{"n_experts": 64, "experts_per_token": 4, "moe_layers": [0, 1, 2, 3, 4, 5, 6, 7, 8, 9], "balance_loss": 0.00253, "balance_bias": false, "groups_per_token": 2, "norm_eps": 1e-05, "lr": 0.00624, "batch_tokens": 32768}
Below are experts of layer 7 (counted from 0) of a mixture-of-experts language model. Rows are named up (a neuron's input weights, with its number) and show model dimensions 0-223. Each number is 500 + 25 x the weight over its row's rms, rounded and kept within 0 to 999. Numbers have three digits each.
Before each expert's rows: a language model's description of what the expert responds to. This comes from a sample of Wikipedia text that the model never trained on.

# expert 55
Description: Place names and months in locations and dates, especially the second part of New York, Green Bay, and states like California, Texas.
up0:472495487512490491488485474508496515517511450507481515488500506514504491497507507463434521495508507508531497463475525489516445505530529505481500498479505497462527528426512506462488502546486506488509510500545470468484525507511551509514481502509476519527488547526472538491491542508476471492537530485467500468519555491512473485487494514523498510455505538487515548499465524447460482534495496471585510485517487507490470546549549544531497476445490484475520526505502507482485478485460498511501518517525516490484526447502497481482504481518462538504482498522501464470477470514482481510477560523536495495513520497512524500481466504492501490468473509516472459531509521525489460485490
up1:499481559503517474496494540503538494463516518520497514502533460533500479536507555479484494533510498530489540507562506499485496504509489499508479482520520505507512484474463486509467467513528478512507454543514499511515499527505506491516466506494534474523505534524538487529493542501519567514529500511481515492468444463509499518490446493507511511513465485546486517456540514466492418485496514532513511488542501531553493454522502461486513457494495492510510505551498563500485473515482534510507476497452493483479538483527468495489497498491507497476504507527513480510483432522501495480504467492556512480509499492454502473476533482507486510451516508513501460511470485482509516468510

# expert 5
Description: Final digits or word endings just before a closing parenthesis or line break in infoboxes, e.g. km^{2}), (2007), (India).
up3:513554523510504496455497498552530484451453533519503479529496503558511501504535479470480512557486510475461472538470495512477487459451545506490486507492524497512512481449495552473507506531510506511489490474541501484553471539507511555505516463493511508483478536515502530503539517500516473455494478485486518483501505471515520510494528526465529497540501568481519496487504543500482504455518507505520492426480430475494492488466461494449507498543510503509520545516511495501481484474469471485503506494499484502484511549473505504508490502507488463499507471486503490491490539484530531527504488510491542513530503505488470472551492494492487518520463505526480505496504505470456523507511
up4:521471496526499484502442505462508491501482487517481487506492454465537487510489481508513490506470485543495441528469529503544524522454562521531508550454523462524497484521527528489507481469512483478548476503500511526496444497505535506531518520523477510505488503506517480485497517485526507513503519529489526498510469491495459518491488493496487484520483498496502515523527504517500497562518502501529502490488469503527505545461536500496464497496462522528456528451478488468498478513553467502528519508469532485529521451496496503500513534496525486477482507470558471502515513466480457526474555454488497497500533563538502473477513493488506502497473450464478483463498475492482501495557

# expert 48
Description: Pipe separators between table cells, especially after numbers or names, plus month names in dates and colons in infobox-style lists.
up2:498504510498494527522500544477491479507463549542469527483484496500481494478511484491525502491561499510478537507478496462481520487513454483493505494520479515497479522504532505528490465492502485521519495492484510512449503488508493527523477517488529505485490521474501496488510503542478509511563466495526450533502470448434536515494496491526508482484476555494477497515514498480535504491548485467494527456482527497539517470527530513481521517544522453511495567518494480469482509474530480408518499434518538514468477492484481505499512504464461517492506503525536539547507468469512518508491507546482508529488506513516515451519519506488498522525499480559492525518482476469490516495508
up3:521508513489469472536483527439486519486454514500473483499451492439470464494478503493513513463526496474506499473502504484481488519471467497495543559472497491523482500519531488541480518532530527522522505478519504506514477526529486444502482450495537499472538544492446468466511503510501481489538535509461508492508491470534502538509533456515509537489500490495487452499501532489538453481498505458518488487517506516487507509470533509480475541499480480504494499525475492470424515532510471524485511508529527526528495455489514490488477505493480506479473485516486517448491469496510507468509505550512481532467479520529511557506521483500519490527488478485472483522517483478493496543564

# expert 1
Description: First word piece of proper names, mostly surnames or given names in lists and tables, e.g. By(ron), Good(all), Har(ald), Ever(grande).
up0:485508542503525486476508505489463529483476487509490529486500491460526485486498504507475517473512496492476499532516466479512540516485443566525497512514482501505490518458536524533525513518444504504520547506479532488513485496495497539531512468521551507498514560487470519494499501500486473505482488547473526538476527466487524492468481492543507486543505473474527532482499492445473470517523478521503484489486532510479444529530455519489488487525490507513525532475469499483528473531488458489451483486526486512502477537503494494493493458476469468478459502482525550522497476459495510490484549511498495509476535533459529509503472563535514530483496480510490571496502496470511469496486
up1:460509546493554458503521507494453567530460451515474491547461522516500501479531533526545501490535501491526506519514503460506518443497536504507512471517469484531492461495511505476484482510508485520533478486494498489475493516476509532526483521494506506476500528525526476507498513523519538546459504485504491537468504504546474486514504504534465520533482492513496481498426469502503438509469499505488502491510490511467471463480513490540499509451530515451506543571498532503513488436481475507496463523494562494482488515495468486481477516507469471501542476510501485487497482512489486529523519488507455504505484491483483477491499505473522562513491501547491489490502468499505496498507

# expert 60
Description: Role and title nouns describing people, such as director, governor, Attorney, President, son, member, often after as, a, or former.
up0:478462493512480494523516504492510528517499471479512528487503489521464473508487512510482505502532456491479501519490499490461488507494540529473451510519504528491490444543483487483541517481467507481520437520466470531564436513494524476554501531483506481479481553560508484498499531455521477495491555498516518513516506475517469493504485464488512463453544529522449507509483545500483518483524495519524489490522462538512488502477512498510478513514511522522507493529503505483527483460486480485465516461511532514461510552477489478549514482529541494501465523460482521489499486470513481524487489510479465538502468497507491556515549490504488508484523457518498500481481456465519524488493
up1:505502494482469490494512549470557545490462460516517530481516499501529504535521461486490530479468496524437460553511474522501499516465543505512482513500516477529476497483484530538488516475471507530511491525511488529516458490522548472476456505491544441485499489498502490469521478493488500543492488545505488525498480523463530514493474518501496466477471500531483504500499474514456501484548518466538518523529496485546469495475464460526462491483545509480466511518494475496508497517460524470487486497524518481534539497527489506494484495515474500505510529547493515513492486466506481543501517481470549476481502473506515533506484492483503557496506467467559475495520472530500520559504

# expert 3
Description: Words naming schools and institutions such as University, College, Academy, Museum, often after at, of or the; also the article the itself.
up0:485549464483542462467506464494481524505466496506506506482486545483520460499472511521492492505507503521515494500519507472454489466481505499486498503502502477519472478499471511500488537470471473538492506521514467514496433538488494449503508519405576481506495518495503496483521497520490481500522519481504529515496503501501511560458499533512496473516485529467513489501560491471495501508463515447544543479530506456517500483515515497509534477523515514502487517502527517513535501491464509491500478557479498535510447531459499512509488492508509498486478498487510519495468485525511470499562541518501488499507501556544539475544514509511513477467500478514477499489459501516486488535562
up1:489461554452503516478482495434523484480487516538496514474484512475530539507508490472488511522533523497491497518554465491446498501511491562496478501508490506512492504516456526543530502483494506512471480467509521496529504482486525514528521526511524526539508514505504517511500464491503520519471494511476482478501469483456508547537482490502501508507462497486490521546543508458456468483510474464503526461528472518524432506517509513476507491451505491493506503522501537500503466500500489513519524518489533466480494493500479514466486458497511547433471499539495486521489558469454531495494527468521486558534524529531522455470490535499490489522505471485477505491470527520522508491534

# expert 56
Description: Table pipes, list dashes and colons at line or cell starts, plus first names opening table rows, such as David, Mike, John.
up0:513500487512467503468487460485541487518511462498484497522491446514487500486468511470485503497487491484523502514442486482464505494523516481474479497531493523526501509527523512503475505477527511436513522498486514509512511505453550532450453476550541543492506489516490534494527487533488487501534513462497497480489494507515453482503504512502485512520502483517481505517470553481493501474518496523538463510476502484521443480457517523532487533529491479533493515501478484459525511460478492471499529509415494506489518523555505488507540523534510486527511484486461486502506546498512532485561518512493492486476467505502543524562520528485527469512502480520441486489459484477481534479538
up1:510476532528526449505523438510498503495530493494477478518498481533518527491480510534527511522500513493495528496510499514526512475453540538442498540470458531519456465481493490498487500487518459501508521529462491454512520485443490536526508517535467537486493487490545477475519485484542542502505494494540511526486482478509522524500452528527518543432501503501494515478527499509445510490513521500493487476535503500483472503467493497493507488508532502524542516520469471535469496520565487450509485497466501483500494488508511514501516478520490494474504536486582515481534483467522505495476511554523485494522498522469496473484456501510494513482475488425501503472526518517502506496475

# expert 7
Description: Capitalized colour and short words starting place, band or person names, such as Black Mountains, Red, Gold, plus surname fragments like Mer-k.
up0:499521525505523505449500485472484493466477524518513460433508501510511535508489501526543491524487514515500521512468486523497517499491472529516502524524510488498526516534535483502501540533482469552508531499498524481492487529452508495520441462523478502520536485491498469491537502465503522474543462536477517496524508475529518536531488492490503508471491483540489454524519472470518527457536520516518484489516475504517487500531516526511516499455533519483478493517527503524480457497500487481466461467503514518464568535502525470477507470479514500498440477538503529537520467489436484524527503536486529537526537497516472516495495502466485510500528510494514509504493487558460506437511
up1:503536474491477533489535470502513503499445501516489507472542502524528491520519479555525527547507531467528520493534455480506500552508514493563505516460500482486489501524500480508458495508515462533556498473550511513510488481486506475516507492450478471469473478472491501474482473493456519496562513505498505554490469480514505487520475479484506495516497470491514552485532458487516528481473512527572488513507479498499484492488506497420532487488520515496509550493514507469477533465514515478482491492487496486515500518550536525500523472526477486472520493479518534471519524502456472532526487503525448483508466485510479515526533495484503527498463530471503505463471479501493508529483

# expert 38
Description: Words in census and demographic text and infobox fields, such as population, age, households, census, average, Coordinates, Turnout.
up1:487491507528504517459522522489541479486514511508488522499467480513515506503483513530495528508501526513483452517494496487458477517532509466497467492504486454458488459516453530484545491496496494501513508510516517532520534521488556506503489488519517471476520465515485480524478511506527514534501524532510481479421518545459492512481490508509494461499458489526500475469479472477468507515514544521519452482551525532527453492466504544512502496496488452484464506529525500514468504489507511480487486518470475516440552511521525497490509523499503503501534493452534512502518451532451466533473473475541484505476493469513499487488515520506529517509498469442517470505489523532553554481481
up2:528484510506494447447493524481493490491506467535512495504541497491490464508496487412504562469532478544502431501529467485455494497489511475527482494500511540502486527498511528495486577500524491507484532509524529539479510538472452451504478509500477465484519522456516491479450483505536515483498551530494496476540522507474496470471463473506552507501510512525517542503494498491494480498532495517540508521524457510514487496484501487538523505554489517488519486506517488499512525450503519466486551465463497495505498513492538480482473456513519455458486527485503507502518478509499511509488453492495477490501526487477503469498484460508511484498487473519539510485515481504513495459474

# expert 37
Description: Past participles after was or is, usually followed by by, like developed, written, organized, plus Preceded/Succeeded and table dividers.
up1:493523480464509511515537473489520515482442469528482486524492554503515464551516486486500460503493548513461544516482487440506477523499543469510518517439541501490528530501519521494512516512543504508489503489520448525511508503521476545532440507514509512505543526519503486508475500446530504478536530503518500495481525492543512525514545505540506492511489471515495448466475490504546457505503507507524500505502491476529482516525485528463487510444507499492509502539510473498475489482493460507462490524535460479515470478512535444494520484505507517493488486548511493488519495480545521496538533504522508474555468517500482511494516451506520484487478469534496483472466489533491518520515
up2:488470521512482527502468480495459509499485512537519499479535478466489504527480505520502526466504516526552507540492472503515513503466513537546463506501482507482515464508479472499520463485483491513509512481519514493516512520481492520535469516480422491525515527515519517532495520539506503473481534504526520523533494452515523495533498491474483504478471510512481493531493513440455527455433539473493473454514512502523512585508487533507501440490478505487527495495507474497539554516471495494454519506475488539524500475523513509510523453503495483515494513501495490501470519496517467515492494548505488497495543514523488524494512547443498507514481457477553515525493500519486454449494

# expert 45
Description: Final word or last piece of names of people, teams, places and companies, such as Johnson, Corporation, River, Creek, oles in Orioles.
up0:498510504494448524474528548541527477521481524540552467489492491469495476539502492465479509507576496553496477520500542498502491495461511559505523536494469551481478491503540480502482460472466475494496535534521513487496495502492515520504478539500475507549486476491519508518503515514460488498510474528496513501499505516509490477497468525478487498484499531516562533483531477509529492463510515484512498515498519516491464503507470483510467498481526504520454497524518501481459505481539508479488457511492501467485491519552482504426513530524521505470462493480528514495511494468483477526479535479517488514541445501520508512469528424478490532494508493480504468473474520481460500539527
up1:467485472518471497486521500538487492516481524470486507517531515454524479447494506478492499514517490523536452477480513493447517497480506547454473463532501508536493493497467472571525501539439470512523518531483526487513551477547499480479499480545511495479523510494504518523475566496493523473537478521485498477485495517478506555502507518524512492454543530487523488508514485445503521476507480504526459484545498458488508487478432491524489496502503540531519484507477509505483484526479543486463499489518517532508495503513504494527506482494462482481518537532558546485485498504493508506522478475505517538509512556494538492527500475484532492519500504467523487508523472485478475517467

# expert 8
Description: Past-tense event verbs and common nouns after the, was or his in biographies, such as released, served, died, year, work.
up0:495497505527513558486485477491472538521488525519530485542503527489462468479497518476517481545467502508516516437495499464465500492481542535471535466488487482485517524516510499535504522474533500518487487510479502524479523487514490460526478463512514506485493484486520531494483494458478477466500528478514484483539515500530499545508472520458515510469502541517483462477540546493510523489556514534484500497478505439499554495470490476486490503493512526487511517533541538492448515538505500514512510502484503501486501488501539491477510525543467475507472508482507515489497453500533520490496499498564451485544554500532486503557523484522532491496477509480470488437529506540472493489540
up1:479532521527546510481501502530504497508485518503493461514509532520549492539475521519479490541496511523459495497534496471525541490552483457501497484505519514485474512521526467479503493543508485524535508492473505537465511512455504520458497496509489506553531531484522485476476470487521516567497479518497514501505477493492519501475511501467484506466457490531472512506482528463496528505471534476522486501481481492444519478503497487556502488518498452531454479477517528483466521444477520482477516516537493494515561504513484550497489481514513527470442503527512530536500505520475494534530494467526543464489492466474537505507492456481485500499466519520470499429512497468483493482527

# expert 57
Description: Prepositions, conjunctions and articles in geographic or place descriptions, such as at, near, in, and, the; also table pipes before place names.
up1:524525519470525488480507531532484463446541482498513479497507481512475502469507496536512523479508464499448488493494506484494516450501532497455458522502497488527481507531515476442489527500497487514506541525481491499519466509519510460531523486506477495468497517493510496494496500498513470487489487501487509508506523483474528494561532520551460512517530517485461482451485521504481494488497471456490525491499491517524489551516459504537519451523480512493456485540493520501561456518495450473443490471500498519543528486530517482450538500514539431502500482480468513512507534558512441460489542500523487512500487498470472517512514508490512459505504516495501490490540491494538530506513
up2:498455508535488521459484520456537521469489486518461470453487477498562521529510525502490477479485524495463493523490530504500505556495503521497469502468496489527507456524504501521459586503501513503495503455526486501504401548521518499500464523511493522521500503480531474454530510482499466495513504505524483528458521442458518505455529510492486486527512514503509481467479499496525450472476497518524500513520520558485476498499513526516497522481467498475495548505497503516506497488464490477525518464478480470519524494510485499541495536533484526526503523533483493476502486534498486534528487473508519499511513477536501498497505474491529543481496496518511536465460461490529488514539

# expert 2
Description: Words in award listings and education histories, such as Award, Best, Nominated, University, College, and his before degrees.
up0:534498486488496495528532532498503522535469530508532510501462482564505449487432480470484521517491540465522519495489561484484527500494497459458485529481486520463527489513558483501463504556495496463524481500518513496524507511481506471464452531491454479538489504496530520503482499458508505496489512509479510500510533526495514504514519502456512547502490530464502474476512521492492499481498510523507505534494491539491538497487456500472499481540521518540474493441533552535466473486505462513509499454510541494542493485501515497505458489504488492508458514520507548489523496489523505502547466483495513511446520516525522511477488508497519461512485503475549494462531543478501514462503
up1:470542540464526507489508507464445531535471510541498527476500508507557493554465483501458539486539469511486487514457503501529508494476491498459470495486527529506521469547490504520484509500528496499515473478496513512478472527523507478485477534499523498493505538519464510509500499523488497519486459513534504483478505508482499510484524487516541497546489478499485468491521558504470508460476476530538474439495472458504509544505466517508503480545516509517515504499523516500536494529490510500492471467490527505514499511492520472488526502507437485555472516520483475496502509495541472514550516537500550486493493487495496470455498493521534485533527475568488521507484474535462484547458

# expert 59
Description: Nouns and adjectives that take of or to after them, e.g. due to, part of, son of, kind of, unaware of, member.
up0:495519473477533501526515475511494510498498523530519503505496481535542487513467473531508514435433480475572470520466501453531457513461521463496442471492525491526508489480542456498506479524500510494516499472482466486472462512497525534525501584535521463533547513520494471505499489487497497514517501478468495488484499516492510460521553505509506488501477524544535519525474511491536451478485512539444493489527450460498534485482478511493519466528506534511516520482525515510476487515528538517509516476500499547513520495499484494518518546515520500502521497517521507487512505520490503501508515510527483484455536527553492482501524511528489501477451494507486507507467528510538527501506
up1:460443540486482501485507516499521525481507520461496478515496514480456537505527456450467509483524471512450524516484513431527537480491559484468498480506551508508512505516492529509532510491535489527525522509522449495476511480432503479499507513508493511539498485527497480514493529513561497464520528498509508435490473505480499501521504513463530523495481478521469462477458493485491529491467521471519458506533460491536472471503539492513505478456475502510530513460472518502514479481509532506509480509535487520500531442511509457509542478519468538502510480527502539462499513503497478488510508527495489497522508505503489479450520516495505495475471476560512477491503505515507509532459

# expert 32
Description: Words in election reports and demographic statistics, such as general election, by-election, average, age, Total, percent, United States Army.
up1:541500497516517462483509501443446535525505497522479472496489483510528512486468519488500504517482469513515524493509477498456499489467517452455473501554445493560486489469533451529499515459515468519492529486438484473473496524454500499503480474486510516524528511528498511517485466468484503525485496525514515556468477561481485458486470483507507435509532501483526524530503494485501475491470525533511505460527462529531485475485517527496502500528549478532484495437492512521487506484492476482441480475517500517498517469530511477476540481476492504495476512513512522529493517504494495542507500463500475509505497540522476496509537504501509479534524498492464486489502538482459453499508
up2:510538521454526515481487506502497497472483485532489506537490460499516465508497490473507514497506505574503530530486474469514522485507498496478522546536465499544492539472486511486496478433522510543486497475539490508539528491539511478494498511488488461446512467521476511543516517496504479473502489509494558523482546485473486531499525500468479487471472496532510462537504497472486542528460467497504519534515510519522517480514477498512459500460543534463472477453499470479481512537511482518502501453507519507468535504453534493486483495505473511522482541495490474508560517493528467478484468473516467505506542534531531464498484502535495488512532531475501505502527503532498500555493

# expert 42
Description: Auxiliaries, pronouns and adverbs right after a subject in narrative prose, such as was, is, had, been, he, not, previously.
up14:526520497494562467482462503485505480481500501506509486498517524517491499497544513459532508480515489483459536504516497514523520520557477508496512531486465483544473497507534551480546506517510483526524480471498522527516513512510481520522498499529487528494485506506518474465466484474539474455519473521468500482546476503523491497502455534481494499460490499458453553474497474466493478512482527552515512505548489492517529487493471507459492525454549448519433461491498516502510516542524501478487472542470507502461470517535520528493512462483495446465550487535490486478512488461468473477474483502496539493491480475507471490503477487502496504502543510476494482511517527486450482522493
up15:458514470492470553499460466478540525468468557465531538534459511466504519497488513512488521482446479534503491519487512456520486529511466499479485524485507486495455518506514464457506511530490474502507490496546523489512514498493521484511530491508510496503519546543465518462529523465498497514511452510529502492557525494523444452533479495496504455487523466519519487541486522464466514492503513514547489515498474432522476462552495490486446472559495521499493491537486503506522508513505487484498469521497524518490520501473476495490559491498493509498510532504497480455498524494465492518547476518501493487481491480536540508493514513499498495505528518468486517474529520492474524458517

# expert 39
Description: Final cells and separator rows of wiki tables, such as Notes, Recap, unknown, episodes, blank cells, and number endings before |.
up0:496516477524521543501444481505566491504530583520486483485504495500523500472499528563484467476475462508506539482528507487494448521516478486456511496499516470488468490472460544497506534496548498478539448508502499489495498510481499523489510506482494501496543490535472512462518530531521524530491444513500506517451514496488524501520443515487510502484492511509510511465490507535524497452504491504491502523503489495487483509461468518504469487497493511503561499462512472554530493526536511524508481480524452521482482476519504492510504470496503494485518488525478514539558481474475522506495489506476471532508528510507480462470495452460495526482482448526518521530481481499505467490558
up1:449542519494498496535520534499545477460483503532517490469490495504496499471495460526518552500540468520499468507502471489483488480509496473521470462475495467526482522531515512500492473500525463520475501509485513498523482557524477517508471484505526540497463498496512520451529542498544492527487468475514488539537483473453489457526524546478509546473522487451484554502467440508516513511485467469483536508527515503534499483508473481508435481483474509496481533494483532507507502498503511527520498501493444485541516478505498472495455534535476506484521534445469519485482511459470541498524496470485516500513506437489533528510478490496546504529501496510489479513502495523504501486510

# expert 54
Description: Suffix pieces ending place and person names, such as ville, ington, ford, shire, Angeles, plus dashes in medal rows and LaTeX commands.
up1:465453534493555480484466548504524499513489552536509449554511493500450476505516499503521478476494529483506512480485527469463479479472531502496495465477516481516529470487527466506476509487526503514507477497522505474534552514490506510534520515451496507495465516515519516490486472485517516460527509491506537518507455483506506531531487484472496491458500508500526566495493504501509479523490466513516460449541477534507494483494518504522477513481466505484534485474539519508524442480536457489515511478513500539502520544531502442525532502527513478533499531514494534462458501484519491512540526519557507555507474496488502489502493518501527493510479534514525508488427499519531492488493
up2:456521492492479441465470495502498533511566492528496478490537445528484481516489482476483459556467486505466517505525520462502543486524489501516481494482506480481537539523482495450450533487560489493491480518506518487497501524522553493484513478496520511502481496523459499498483483530523485527548495482491477513493482523496523467493473495468526482489495511459481471456457511523498523515457483482530479505506473523475526522499483478478495494477539498519458495516512536516526496512469536519496487454529482475472524460502483486507504468478520526540500528492511527508481538517509482506512524494521461497510501533485547499496498487497490506535558480491525472568534524475457544487532